{"d_shared_expert": 128, "moe_layers": [1, 2, 3, 4, 5, 6, 7, 8, 9, 10], "balance_loss": 0.00136, "n_head": 5, "attn_scale": 0.177, "init": "uniform", "init_std_o": 0.00768, "init_std_up": 0.0255, "lr": 0.00444, "beta2": 0.95}
Below are experts of layer 3 (counted from 0) of a mixture-of-experts language model. Rows are named router (the router's row for the expert), down (a neuron's output weights, with its number) and show model dimensions 80-159. Each number is 128 + 32 x the weight over its row's rms, rounded and kept within 0 to 255.
Before each expert's rows: "raises" lists some tokens whose logits its average output raises strongly, later layers aside. This comes from a sample of Wikipedia text that the model never trained on.

# expert 37
raises: " first", " same", " second"
router [ 68 124 149 158  76 170  89 183 112 185 108  95 191 116  91 173 146  96 141 165 124 137 128 111 169 122 133 125  94 168  74 118 100 149  81 138  97 136 148 169 116 131 145 134 131 154 122 155 163 114 123 149 122 189 116  97 199 158  78 152 127 140 161 126 179 133 117 186 112 117 172 195 120 128 127  94 154  88 124 113]
down0 [155 156 166 130 129 123 124  96 147 161 113  59 136 135 130 137  66 201 114 136 112 118 127 181 126  84 125  94 114 148 134 134 172 155 128  60 140 176 124 106 115  81 133 187  80 111 100 124 137 141 129 111 112 148 113  93 106 166 144  20 102 140  99 100 146  91 134 127 164 149  99 165 127 112 128  78  68 180  99 178]
down1 [146  92 114 163 123 152 114 153 141 112  99  87 131  96  74 102 100 173 126 137 143 147 207 207 131 156 142  99 115 104  73 139 189 190  81 114 135  77  77  91  72 129 107 165 119  69 120 101  99 160 123 174 181  97 108 145 116 179 107 126 145  78 143 142  70  90 148 118 149 116 125 156 122 152 103 151  78 133  30 165]
down2 [ 79 170 161 165 117 111 181  99 108 111 159 109 234 156 153 128 177  92 147 133 116 145 118  75 133 124  77 117 123 127  94 178 123 127 128 129 165 103 137 152 181 123 130 138  82 171 114  78 106 137 127 155 165 105  68 103 131 127  62 132 125 117 133 160 158 150 101 157 149 111 128  56 165 106 155  85 107 118  92 131]
down3 [105 153 176 152 191 123  71 114 130  87 125 123  86 178 138 157 145 154 177 120 147 122 124  76  83  90  89  97 103 119  61 156  91 180 131 165 163 146 144 138 170  87 112 167 110  94 104 130  72 140  98 142 102 107 133 102 120 109 111 194 125 170 162 124 151 115 126  97  13 106  91 149 133  92  99  42 115 111 126 136]
down4 [147 139 161 164  97 127 167 129 131 131  84  56 133 153 126 118 142 158  66 159 154 130 108 161 104  90 136  91 104 135 128 139 162 161 111 144 215 146 133 177 137  77  74 106 123 127 132 145 106  58 120 127  84 167 106 162 126 108 134 121  97 102 157 165 108 148 147 118  44 134 138  71 126 176 138 140 113 154 169 184]
down5 [100 139 135 140 171  87 134 117 180 122 101 190 182 127 111 120 164 184 122  89  98 110 112 117 166 112 150 169  94 212 135  92  90  92 156  98 106 122 150 187 120  90 119 177 136 175 115 150 125 157 105 155 136 145 116 125 100  98 127 148 118 137 111  90 129 194  98 157  94 129 116  92 170 119 122  93 149 139 173 113]

# expert 9
raises: "r", "rs", "rd", "d", "v", "ss"
router [ 75 147 185 116  99 152 142 184 156 152 167 104 154 111 172 147 156 193 175 166  95 174 146  87 113 170 135 140 124 134  58  93 146  81 121 122 127 160 146 109  85 136 152 200 140 106 121 180 139 125  93 112 124  89 126 155 139 158  93 149 128 162 160  94 133 132 156 163 114 107 158 131 103 129 174 116 121 130  84  63]
down0 [120  90  92 148 119 175  74 151 118 125 116 151 130  76  84 118 172 125 192 141 191  90 119 147 174 146 145 104 202 148  94  65 147 105 114 124 138 118 148  85 123 108 123 137 104 177 115 136 129  87 130 136 122 112 134  87  76 112  97 112 129  97 190  86 139 136 100 162 102 100 133 142  64 137 155 149  72 113 201 113]
down1 [142 115 152 169 153 140 189 120 104 125 153  97 135  92 127 147 113  90 131 167  98 117 146 129 148 134  71 138 117 140 137  80 106 173 106 137 134 124 171 134  90  95 129 148  91 149 116 183 152 173 121  99 139 145  87 111 165  93 114 158 132 148 177 159 160 125 118 104  69 123  84 180 173 147 162 168 193 107 133 154]
down2 [136 158 125 111  92 109  92 143 182 104 111 133 112 116  91 131 104 134  85 120  97 128 167 151  97 152  56 121 133 138  66 121 130 120 131 131 145 113  92 171  80 121 142 219 159 181 121  97 125 107 115 128 109 136 121 139 194 106  89 153 124  69 162 128  83 184 126  95 161  95 140 107 131 141 149  98 131  90 128  77]
down3 [109 161 122 105 104 127 138 148 112 177 103 133 116  86 131 126 173  86 113 103  79 101 162 106 116  88  86  63  65 120  98 146 102  85 115 118  97 120 112  35 107  97 135 141  97 124 169 127  90 104 150  97 118 176 152 103 174  79 151 150 121 150 131  95 142 185 103 104 131  65  85 185 163 104  85 123 157  96 121 157]
down4 [137 147 106  95 104 106 118 106 142  64  92 255 156 114 178 132 132 130 141 135 167 109  48 154 162 107 126 101 136 143 125 139  86  39  60 101 104 144 132 144 107 120 172 130 129 123 112 114 136 131 111 115 123 104 127 152 146  85  79 125 137 160 160 154  99 164 126  92 107 112 147 146 134 128 114 114 150 117 179 168]
down5 [134 102 136 136  84 125 100 131 157  81 132 104 154 106 107 119 120  77 117 139 163 179 124 143 105 124 138  56 123 170 162 169 142 120  95 148 138  93 145 146  81 217 160 150 107  93  98  85 117 142 100 115 143 100 117  98 204 119 122 131 111 103 111  80  63  32 159  91 108 124  78 138 132 117 129 137 173 115 168 142]

# expert 28
raises: ",", " in", " for", " (", " and", " of"
router [158  86 153 143  26 138  61 146 109 138  91 129 152  63 116 158 140 148 150 155 103 174 162 113 120 176 129 115 114 118 108 145 175 113 108 180 115 113  81 105 110 120 167 112 110 125 143 122 163 107 122 112 148 169  58  77 152 116 148 199 124 124 148 144 154 158 153 167  90 119 201 166 119 140 121 123 141 150 121  89]
down0 [134 108 163 177 150 116 125  82  94 101 174 153 106 101 175 121 156 137 138  75 173 177 141 128 119 114 116 119 143 123 139 185 137 117 118 167 130 108  73 145 112 105 140 144 118 133 149  96 152  55 125  87 131 175 149 174 161 145 137 142 134 126  90 183 108  99 157 143 133 137 157 119  95 138  84 122 120 171 120 138]
down1 [106 108 129  32  95 134 153 110 162 101 142 150 125 152 150 162  55 146 165 102 106 163 154 137 112 113  84 117 200 136 135 185  72 113 143 152 123 113 144 136 175 143 166 110 116 139 119 109 159  82 122  94  61 133 104 188 126 126 145 101  70 106 108  98  92 151 109 158 141 138 120 107  66 105 149 124 160 178  67 107]
down2 [ 96 170 197 134 142 113 141 144 194 142 109 149 115 104 136 148 157 166 102 114 151 106 151 121 143 135 147 108 138 118 167 150 134 176 115 139  98 174 127 104 152 120  82 131  63 117 152 107  96  68 140 127 183  98 125 124 157 113 167 113 109 107 198 105 118  31 161 170 111 170 141 162 107  81  78 124 144  98 170  73]
down3 [105 151 174 105 179 154 144  82 103 119 123 151 176 147  59 113 142 148 207  87 161 104  92  53 156  90 134  73  81 158 144  93 143 149 161 115 101 142 152 118  83 143 107 135 123 123  79  95  88 136 142 155 150 144 180 138 114 181 125 161 132 140 166  90 114  79 178 126 105 156 187  85 127 150 148 169 163 125 131 161]
down4 [112 193 128 143  36 117 130 137 111 157 142 182 134 116  65 140  91  80 110 163 128  98 194  73  90  63 125 105 200 102 178 120 134 120 121 116 102 159 130 121 111 120 139 131 142 173 123 104 129 119  91 137 116 171 147 157 142 159 140 102  94  82 165 146 170  67 165  90  94  84 129 135 108 187 149 170 127 102 138 115]
down5 [131 130 107 109 136 104 169 131 137 137 177 136 148 127 109 109 141 171 126 173 173 112 129 162 172  86 130  93 129 135 143  88 201 134  30 119 160  77 156  77 151 144  90 153 176 110 136  92 113 102 118 118  71 110 131  66 102 162 108 114 109  88 188 178 147 115 118 112 131 161 109  97 110 116 158 133 141 142 135 121]

# expert 20
raises: ",", " of", " and", "-", " (", " |"
router [101  97 173 152  66  80 104 177  93 157 151  88 136  52 139 174 122 132 158 141  67 106 150 161 162 171 181 183 152 138  89 157 151 138 133 194 138 166 165 110  57 150 104  85  86 105 111 163 154 108 105 116 101 140  97 124 166 106 115 175 122 110 113 103 167 135 137 144 107 125 193 187 132 115  83  86 131 163 127  86]
down0 [ 76 120 107 127 143 147 127 149 159  72  96 163 121 116 187 115 183 206 167 123 116 201 134 163 124  91  97  73  93 145 123 122  93 114  93 150 117  99 101 108 146 155 133 174 144  67  94  96 136  88 137 194  80  73 151 121  98  85  96  95 105 139 105 142 144 105 165 109 128 113 109 138 120 186 121  99 128 111 118 116]
down1 [111 135 127 120 148 144  47 142 134 113 113 150 141  92 140 156 154  91 130  97  86  91 101  46 146 157 129 186 145 115 141 108 194 116 144 183  88 177  82 132  96 137 129 147  92 168 174 103 167 104 146  95 165 178 155 109 118 149 166 165 198 122  53 103 120 106 149  88  98  93  95 102 146 136 175 139 118 144  81 184]
down2 [176 181  72  65  66 112  76 115 156 119  96  85 130  63 115 117  99 158 113 178 131 119 103 154  94 108 169 155 113  83 145 111 118 130 105 109 109  71 135 140 133 116 103  63 161 159 157 101 112 131 136 134 181 103 131 147 118  95 193 122 150 162 184 118 118  74 123 129 171 123 117  81 132 133 116 133 148  52 166 107]
down3 [173 179 150 154 100 123 103 167 127  84 134 126 151 192 104 136  34 102 145 117 114  84 146 142 156 124  84 115 155 138 121 134  78 113 107  40 142  70  98 160 100  97 120 173 114 139  71 135 119 149 131 150 128 186 127 151 170 107 118 134 125 134 130 140  89 109  38  86 129 134 100 125 134 118  89 131 187 161 116 108]
down4 [ 89  99 149 103  95 196 182 124 127  64  79 141 217 134 106 152 103 165 152 143 125  84 116 170 111 115 141 147 144 105 138 121 127 129  92 168 113  94 130 138 121 153 141 119  96 107 161 125 131 134 121 154 158 142 111 123 163 138 116  59 116 164 130 128 160 130 165 117 161 170  93 120  83 173 136 207 155 135  80  79]
down5 [143 114  75 165 191 132 114 147 114 131 142 132  88 150 138  54 160 106 154 125 172 189 132  98  86 153 117 171 126 122 161 120 156 130 183 188 104 192 152  94 168  74 129 149 113 134 109 161 117  86 125 142 129 130 148 138  97  24  89 131 119 111  99  89 121 148 143 154 146 114 173 166 111 161 146 128  75 101 148 137]

# expert 38
raises: "hip", " are", " were", " have", " that", " include"
router [135  99 128 112  82  87  66 175 151 145 155 147 146 126 132 137  75 107 179 191 102 185 125 128 138 190 139 203 108 163 152 151 146 118  67 204 137 140  77  84 102 155 116 112  76  94 125 151 143 122 165 140 169 140  87 112 165 174 105 180 136 115 146  92 185 167 158 149  83 111 174 178 162 146 113 119 165 141 131 106]
down0 [130 207 110  82 160 159  96 121 122 130 197  89 112 107 113 129 132 149 136 169  96 124 151 124 187 175 129 144 200 133 170 156  92 150 115 105 156  59 164  91 109 154 121 137 124 102 101 141  82 129 144  96 155 192 106 162 143 177 118 152 178  70 127 108 115 108 166 131 105 140 148 121 169 120 160 105 121 203 109 142]
down1 [ 61 123 109 114 160 127 146 129 196 145 103  91 184 114 135 127 141 130 192  87 140 155 102 137  98  92  82 130 133 169 147  90 131  93 146 118 132 118 140 127  83 162 155 144  98 117 107 135 194 145 147 129 150  87  97 126 138 161 139  76  62 110 144 175 146 139 162 103 138 167  73 110  86 168  56 140 172 110 107 107]
down2 [206 153 113 133 126  90 121 140  66 104 107 166 177 110 115 108 127 175 136  80  92 103 198 127  90  85  68 126 145 125 110 126 114 132 163 129 126 156 136 131  97 173 122 117  94 140 147 120 113 117 109 182  85  89 123 125 173 115  64 105  95 125 169  82 139 123  74 116 127 118  82  87  85 119 122 110 149 115 107 106]
down3 [138 155 160 142  97 175 120 112  80 127  94 129  81 126 139 159 118  72 165 115 128 141  39 138 138 164  68 107  97 121  89 148  91 114 119 126 152  89  64 136 143 104  97 110 138 147 111  97 201 148 124 108  88  63  96 145  49 114 113 134 146 110  93 118  97 133 159 101 179  73 142 184 115 160 110  79 159 155 144 122]
down4 [133 142 140 126  60 110  96 141 128 159 136 135 166 103 111 125 112 117 115  96 108 127 101  93  91 109 226 110 149 112 139 131 121 126  91 143 139 129 119 121 105 103 151 159  87  68 112  96 149 113 122 187  90 113 134 133 169 105 148 135  65 120 130 170 166 175 140 120 101 123 156 204 193  88 187 130 127 113 169 154]
down5 [129  85 126 125 109 109 144  98  56 138 108 139 145 117 111  81 136 144 133 118 150 140 148 113 113 166 119 149 164 148 142 116 131 149 182  99 129  92  57 143 126 111  96 112 114 140 123 116 159 142 128 159 124 149  70 183 152 152 196  99  79 150  58 156 124 165 137  85 147 188 141 150 141 121  52 172  79 197 139 131]

# expert 10
raises: " up", " the", " out"
router [141 127 158 157  78 171 110 147 171 181 224  79 142 124 128 165 184 145 115 203 109 128  98 147 149 122 150 166 110 158 112 113 135 166 135 157 111 137 126 117 102 128 128 121 126 149  86 173  87  64 105 185 104 167  98  38 175 114 121 136 109  83 154 144 150 142 134 173 103  91 122 134 133 183  74 141 147 167  82  88]
down0 [118  98 123  61 124 139 152 113 132 143 123 135 123 125 129 121 107 151 109 153 122 148  56  85 161 137  96 166  91 170 120 113 118 126 136 138 133 136 164  71 159 121 110 133  90 115 117 178 142 147 162  77 143 112 130 125  98 168 132 186  99  87 158 131 142  79 135 164 109 138 102  88 126 105 188  70 135 173 166  72]
down1 [164 140 167 107  95 146 206 120  82 133 112 142 140 161 179 128 111 123  97 162 105 120 174 121 136  79 126  83 106 145 102 113 149  85 111  91 174  89  97 155 126 129 118 146 110 114 135 126  81 170  75 104 153 144 120 143 171 145 202 118 186 143 147  77 196 118 110 100  69 136 141 152 168 142 183 151 122 146 135 101]
down2 [149 128 136 182 116  87 106 110 110 145 149  91  89 133 126 109 123 190 115 119 113 127 125 120 128 113 177 123 142  95 152 128  53 134  91 115 106 132  53 114  58  99 187 130 124 158  88 123 135 107 137 161  97  70  99  43 129 105  94 166  86  84 144 173 168 137 192 112 139 170 168 101 133  69  71 112 139 132 113 155]
down3 [157 117 118 172 169 106 104 157  68 173 116  99 145 211  98 127 112 119 127  95 147 136  76 126 114  99 110 131 170  96  90  89  93 135 107 175 125 110 164 149  95 165 132 151 148 180 100  90 122 147  48 128 120 151 128 107 132  95 110 119 153 172 108  63 146 148 110 166  93  75 143  82 161 119 184 141 150  89 164 146]
down4 [175 120 103 107 131  86 155 110 139  91  51 208 123 157 157 165 177 104 105 148 178  89 111 120  92 114 115 116 141 131 140 157 171  84 141 166  70 106  85 106  96 123  98  51 123 172 128 176 124 149 178  69  99 120 140  99 139 103 109 160 168 197 146 143 114 140 150  73 131 147 102  79 160  98 162  98 177  99 101 130]
down5 [178 133 126 146 113 151  70 108 131 118  85 133 140 112 171 110 165 132 133 171 160 143  75 152 107 155 103 113 171 108  95 176 129 148 128 116 141  86 177 118 115 143 227 123 202 146 164 119 133 149 115 119  71  98 145 143 117 174 117 150 172  94 155 152  71 132 109 103 146  96 119 126 119  60 137  94  79 134 126 183]

# expert 42
raises: "%", "°", "0", " km", " kg", "″"
router [153 121 132 151  69 136 110 174 135 159 144 159 145  59 164 209 152 160 178 150  70 103 169 164 156 169 124 169  65 140 135  85 139  85 115 146 118 132  61 104  67 141 165 121 135 126  92 179 178 127 157 163 128 177  89 103 146 125 137 163  90 122 133 163 142 108  91 135  58 151 143 149 131 157 150 153 124 129  98  90]
down29 [ 93 153 165  66 183 155  92  80 120 132  82  90  85 102 140 139 115 145 121 116  92 118 171 146  85 101  95 160 132 125 112  93 169 158 106 153  84 165 168 118 107 164  88  99 185  91 130 180 124  85 180 173 158 130  92 149 204 122 142 140 113 125 113 164 137 180 128 156  92  59  76 154 104 167  82  52 151 167  72  93]
down30 [159  84 123 128 113 115 152 141 104 111 120 173 146 109  88 136 156  69  80 136 111  39 153  81 103 101 113 128 186 145 173 118 126  92 118 145 146 157  77 138 107 120 134 148 119 120 137 189 118 142  98 114 155 146 121 158 184 103 163 145 112 166 150 157 110  95  89 112 173 149 148 142 132 162 155 208 150 114 138 147]
down31 [128 129 121 187 168 119 122 117  83 152 180 118 147 107 135 114  70 143 117  94 134 141 143 101  93 174 161  79 137 170 119 146 150 104 141  88 167 149 140 141 118 131 168 111 127 110 182 102 138 155 116 149 176 155 186 103 165 137 190 128 160 107 128 101  80 157  55 115 118  82  76  87  91 169 155 202 139 169 139 122]
down32 [130 138 109 102 149 156 156 160 151 119 118 110 130 122 138 135  80  85 102 139 110 189  80 137 102 117 115 114 144 116 148 135  97 115 123 169 147 100 154  93 141 135 101  28 124 125 148  31 126 168  67 146 145  85 135 166 172 109 184  85 119 107 183 169 107  95  98 155 117 112 110  85 170  89 135  94 129 146 116 109]
down33 [ 79 109  90 120 138 147  82 157 155  72 115 147 107 174 174 100  95 158 185 122 156  98 173 125 113 110 169 115 116 132 124 135  63 107 144 124 119 116 156 230  99 135 136  83 108 142 132 144 167 126  91  69 143 117 163 101  99 149 170 100  97 149 114 127  88  72 107 141  90 151  83 140 110  97 170 133 169 109 144 147]
down34 [149  72 125 123 173  74  94 141  74 178 156 130  85 100 159  58 120 147 129 115  49  75 128 129 117 123 111 155 118 160  67 160 144  82 115 127  95 169 114  97 120 132 127  58 164 155 121  91 148  71 107  80 117 138 105 124 156  88 154 121  85 151 120 176 173 132  79  86 125  96 108  94 171  95 139 135 154 199 123 141]

# expert 44
raises: "Personal", "See", "La", "De", "\n", "Note"
router [101  96 174 126  64 122  84 163 140 165 108 103 182 115 116 181 107 138 163 173 133 124 103 161 166 190 151 156 134 178 103 137 136  93 100 143 107 158 174  63 165 125 128 187 163 155 104 138 139  92 107 168 128 102  84 129 146 149 147 207 138  77 107 126 185 137 125 169  85  88 147 161 168 138 105 136 134 136 151 111]
down0 [152 129 134 137 148  86 129  62 153 146 121  84 133 103 116 103 140 108  86  65 160 161 106 149 139  93  97 157 150 134 134 157 125 158 121 220 140 151 107 144 159 141 133  71 124 101 162 156 167 129 135 160 131 164 134  96 102 161 112  44 176  99 108 149 173 129 126  65 153  58 167 135 114 150 171 126 127 107 133 131]
down1 [124 160 125 141 148 125 134 186 161  85 126 137 151 113  91 140 179 119 201 221 136  93 191 121 110  94  53 114 150 129 143 133 165 189 142  88 111 102  82 190 106 221 120 113 136 135 135 131 170  98 175 118 119 168 132 143 151 130 122 109 166 172 167 175 128 144 142 122  80 130  69 205 105 125 118 184  84 142  88 160]
down2 [164 124 148 134 124 144 129 125 124 139  87 110 127 128 157 188 148  98 213 149 151 128 159 106 162 127 137 143 134 138 123 182 124  57 136 178 147 118 173 137 129  80 132 167 134 114 143  62  97 164 130  39 148 144  99 105 161 157 155 159 114 128 137 154  78 171  63 140 195 186 136 218 106 114  81 136 154 144 186 157]
down3 [120 129 121  89 169 153 160 123 111 142 170  94 129 178 171 111 106 151 114 118 100 132  93 145 107 205  98 123 120 106  91 122 115 164 144  98 153 147 119 136 173 124 140 119 148 116 124 127 136  55 166 125 122 183 173 110 154  99 171 134 122  96 168  96 131 121 195 119 174 115 123  78 131 126 118 101 133 176 106  93]
down4 [165 100 151 124 164 123 117 119 113 134 103 103  82 122 169 127 131 180  70  84 130 113 131 126  85 141  88 176 199 104  62 147 121  98 149  87 136 137 112  22 158 179 146 111 118 170 135 160  91 117  66  98 142 123 127 113 119 126 152 116 176 101  94  75 161  92 114 109 119  50 120 152 157 189 194 188 152 203 129 127]
down5 [ 82 147 180 101 109 147 173 142 118  97 153 149 137 165 166 106 161 122 123 152  99 126 121 100  99 166 132 146 134 137 116 129 154 150  96 148 112 100 112  88 157 148 208 172 134 150  69 148 193 105 114 108  68 162 173  93 131  98 101 155 126 135  85  96 157 106 148 145 181 150 164  93 112  94 160 108 150 142 121 109]

# expert 26
raises: " of", " and", ",", ".", ":", ";"
router [169  94 126 154  78 144  80 166 117 152 153 131 175 107 158 156 177 144 168 122 103 155 126 158 163 106 104 153 108 126  79 176 126 100  90 145 128 133  75 148 102 121 156 141 147  90  31 115 120 102  93 194 148 155 116 158 137  91  70 207 104 159 163 164 139 105 122 127 105  93 154 157 150 152 144  88 123 161 106  99]
down0 [139  88 129 136  94 129 104  93  93  96 109 152 129 144 142  71 155  91 154 156  97 123 178  64  95 166 121  97 157 100 152 162  69 124  84 149 190  84 115 135 110 163 120 116  68  86  84 124 131 147 162 134 128  93 112 109  96 139  73 153 128 161 162 106  93 159  88 107 150 153 102 176 169 107 137 127  88  76 165 171]
down1 [143 113 123 219 140 173 131  83 173 157 106 115 120 105 160 106 134 105 152 142 122 107  88 104  80 114  94 137 135  89 171 172 164  96 135 132 174 128 167 100 124  76 100 162 147 128 214 107 115 127 112  73 161 111 150 105 132  66 115 143 124 183 150 118 103 183 140  60 137 171 157 103  90 131 179 107  82 146  88 129]
down2 [140  80 105 174 169  90 112  86 121 132  87  78 121 107  84 130 153 144 187 157  90 120 161 124 137 107 136 103  82 164  90 157 159 114  99 131 138 130 140 156 121 106 101 105 130 117 110 108 143 118 108  90 105 142 147 109 180 146 122 183 157 134  94 121 128 145 148 205 136 123 125 135  84 128 135 147 149 145 103 112]
down3 [166 124 116  67 132 106 126 162 104 112 149 131 122 188 123 131 161 146 167 150 142  99  80 158 156 157 100  93 113 200 135 111 161 141 184 116 149  86 109 173 127 136  55 130 195  99 143 100  97 138 184 167 144  99 109  89  72  72 160 152  99 164 164  92 117 139 143 107 134 150 133 130 159  95 143 125 194 131 121 141]
down4 [106 102  77  98 153 114 130 125 170 106 113 100 129 158 190 161 207 159 111 110 134 117  76 114 168 164 162 133  66 158 108  80  85  64 100  42 170  94 123 146 111 122 121 103 142 180 168 135 170 137 159 130 142  93 141 180 180 142  97 165 100 159 150 105  86 144 161 203 121 164 182 139  94 117  96  67 139  96 140 135]
down5 [ 96 149 167 122 170 120 168 102 175 140 131 164 102 118 132 109 119 102 188 108  92  92 155 129  99 115 138 109 143 138 112 152 154  84  90 123 133 119 166 101 113 112 118 112 155 175 161 113  53  94 139 102 128 126 179 129 159 191 104 140 127 126 101 139 132 186  69 115 157 108  51 176 128 120 151 116 136  71 177  91]

# expert 21
raises: "|", "-", "The", "After", "\"", "In"
router [117 132 134 168 101 110 122 153 142 189 137 110 164  77 140 129 111  91 177 122 105 153 179 169 146 151 195 143  67 147 110 151 124 124 139 205 138 151  99  71  59  90 130 177 122 144 142 163 147 134 129 134 134 192  88 149 160 137  83 182 135 150 134 115 122 135 125 175 100  97 115 193 118 142 168 141 148 135  95  71]
down0 [157  47 142 136 108 195 117 127  54 129 207 112 143 115 115 101 151 104 127 112 127  89  88 104 165 133  63 136 108  84 142 129 151 138 119  82 145 117 138 122 128 225 103  83  99 146  89 141 101  90 116 176 131 118 102  80  52 105 111 106 119 146 143 143  93 133 168  97 108 143 113 143 112 118 140 142 121 181 106 167]
down1 [236 146 150 143 181 127 167 181 150 124 137 143 107 111 135 122 140 117 146  58 170  99 104 130 111 126 176 141 127 110 141 190  62 169 105 104 131 111  93  48 126  80 136 148  98 114 130 158 119 104 200  95 134 119  93 112 129 164 120 159  87 129 160 121 161 197 102 138 124 127 172  86 108 165  82 125 145 155 143 162]
down2 [157  64 130 160 128 125 150 140 125  98 119 154 136 126 115 127  92 131 107 134 143 187  97 116 133 152  81 150 135 159 120 166 135 138 157 133 113 171 158 130 120 144  96 131  74 114 109 127 131 131 114 125 243  71 121 122 160 100  99  84 129 144 111 149 143 120 126 170  73 148 127 132 114 149  50 165  85 199 114 198]
down3 [ 92 112 151 159  94  84 174  64 145 168 130 156 123 121 115 195 105  99 138 175  64  96 132  84  98 124 121 151  91  88 128 129 140 164 124 147 149  79 148 132 150 141 107 162 178 147 155 125 146 174 143 114 122 155 173 110 122 121 152 107 162 129  82  68 108 199 155 143  74  71 152 111 106  75 147 113 136 119  54 147]
down4 [114 178 109  93  87 159 163 141  93 147 117 137  99 150  97 125 154  86 118 110 200 151 132 123 108 150 197 156 135 105  34  95 152  74 107 146 132 107 133 162 126  89 114 120  77 141 174 103 150 112 126 156  68 141 101 126 167 116 150 164 135  97 144 118  70  90  95 162 157 117 119 153 104  93 164 146 169 172  94  82]
down5 [ 98  76 138 114 123 121 143 151 136 152 131  81 137 116 129 141 130 140 127  97 144  73 161 152 120 128  84  97 136 135 120 144 127 141 107 212 128 123 184 131 142 120 108 102 122  80 157 166 135  87 191 164 166 146 108 128 158 142 112 133  81 111 169 186 144 176 120 131 112 128 115 121 126 101  85 158 110  91 217 155]

# expert 40
raises: " was", " also", " is", " became", " has", " can"
router [153 122 138 146 129  99  60 190 144 119 115  96 179 105 138 148 166 154 195 133  88 119  90 162 109 187 159  96 146 150 107 114 129 107 112 156 164  95 115 117 144 132 109 157  93 184 135 128 153 118 153 147  76 196 112 116 112 113 120  96 113 110  99 179 115 100 168 217  85 111 169 157 139 186 182 102 174 162 123 108]
down0 [128 157 103 197  64 132  83 127  89 111  62 145 116  88 145  13 115 131 108 149 119 148 157 137 133 147 112  56  58 102 135 135 124  91 157 110 117 160 164 145 106 146  88 133 128 168 121  61 122 139 134 153 144  69 180  72 116 174 143 130 103 111 166  96 133  96 127 104 154 116  91 119 107 126 166  53  60 116 107 165]
down1 [141  74  77 141 141 104 149 123 108 118 171 101 139 113 140  88 141 114 132 136  64 141 108  98 153 190 127 156  68 188  91 131 152 159 149 128 180 135 147 124 138 121 126 170  74  96 110 153 110 126  74 130 110 167 113 107 128 116 177 116  74 133 133 186 108 117 145  81 130 150 145 150 117 118 209 142 146 145 106 125]
down2 [ 88  78  82 212 120 127 100 164 166  70 129 131 151 193 147 124 121 172  98 176  66 155 115  62 152 118 116 160 161 116 179 194 160 162  98  96 135 196 126 183 151 116 179 118 127 120 110  99 154 143 112 115 181 149 151 109 156 142  79 143 141 138 130 111 112 122 140 117 102 147 188 164 116  90 125  83 101 177 102 166]
down3 [142 105 134 141 125 135 129 102 117 152 169 129  88 127  77 167  51 104 134 139 117 114 111 123  83 147 150 117 108 111 127 107 132 166 140 151 135 104 127  75 102 169  96 116 129  95 125 139  91 109 128 105 109  78 149 136  77 122 152 102 120  11 147 129 135 124 165 140 116  70 100 118 118 112 101  85  64 139  72 127]
down4 [125 114 168 161  86 182 142 156 110 172 144 121  89 163 120 157 120  94  78  91 142 172 166 113 132 166 105 171  95 112 160 153 155 141 131 167  94  95 129 111  41 141 115 122 127  70 107 141 101  82 104  98 147 163 122 127 196 106  97 135 113 123  84 105 143 160 130 156  79 165 209 111  66 123 124 148 147 139 101  81]
down5 [180 154  87 173 159 110 104 174 140 155  85  90 118 158 163 101 143 142 130  82  81 118 161 142 202 100 135  78 105  62 130 132 145 147 116  97 167 110 163 168 100 134 152 156 173  91 147 158 133 129 176 132  83 139 112 130 156 126 103 138 126 110 139  61 103  83 124 149 162 118  77 146 126  83 141 194 134 197 174 105]

# expert 19
raises: " to", " by", " the", " in", " of", " with"
router [140  88 133 119  99 137 111 154 137 157 155 143 111 105 140 161 187 137  99 187 134 105 150 120 137 133 137  99 108 167  78 125 166 148 113 213 163 139 121 101  82 167 133 142 197 123  98 156 134 145 161 163  81 148  94 150 146 136 114 177 138 150 154 141 147 124  69 165  89 148 119 127 167 137 141 157 118 134 133 109]
down0 [190 144  93 174 178 157 114 153 152 144 115 125 122 134 136 102 146 157  88  85 153 140  94 140 143  88 110 125 138 156 183 116 144  96 150 166 151 129 140 142 200 106 171  85  93 112 164 138 149 139  89  79 142 110 161 138  89 112 106 105 102  95 120 139 108 171 146 131 134 135 105 124 130 120 151 145 117 144 127 153]
down1 [ 97 135 108 103 108 153  62 106  77 140 136 137 181  61 104 113 133 129 104 146 127 159  78 149  76  96 163 116 182 136 198  97  90 157 150 113 164  82 117 120 172 124 147 108 119 103 130 129 115 135  98  96 185 157 115 137 109  89 163 115  56 156 127 115 174 114 116  54 195 165 161 146 107 154 174 128 157 144 129  79]
down2 [140 117 147 154 184 105 111 125 147 126  70 163 177 150 156 154 126 122 162 116 123 182 111 143 142  91 182 147 159 116 139 185 126 152 139 107 109 162 115 173 140  62 131 191 163  80 148 163 144 141 217  96 148 141 111  94 149  97 150 129 127 150 158 132 121 164  59 112 175 134  78 115 185 134 134 208 194 118 130 134]
down3 [117  73 144 178 160  85 112 140 100 100 158  74 131  85 137 106 172  86  78 160 130 112  75 113 110 185 128  95 140 114 182 127 128 152 160 138 170 124 120  73 123 118  98 170 128  93  47 131 144 126  87 181 115  75 162 201  89  99 138 145 140 167 115 132 134 128 131 171 129 122 164 124 123  92 130 126  99 151 119 191]
down4 [149 125 111 122 180 105  91 128 130 138 128 182  90  96 116  82 154  63 123 104 120 133 119 125 164 110 131 141  75 101 120 169 137 149 122 152  92 141 137  25 102 125 136  99 144 177  94 114 181 126 118 160 108 138 108  83  85  85 113 153 130 153 122 157  63 159 146 180  97 120 115 151 122 109 117  69 127 115 146 152]
down5 [150  98  57 161  45 130 102 180 113 153 147 186 173 102 152  92 128 148 106  37 140  97 166 125 153 110 104 144 153 144 137  90 109 121 123 158 120 127 121 130 181 109 178 106 160 106 101 167 134 177  83 169 131 113 155  77 127 145 164 120 127 142 121 158 110 181 111 109  89 169 101 138 133 124 188 163 137 166 100  94]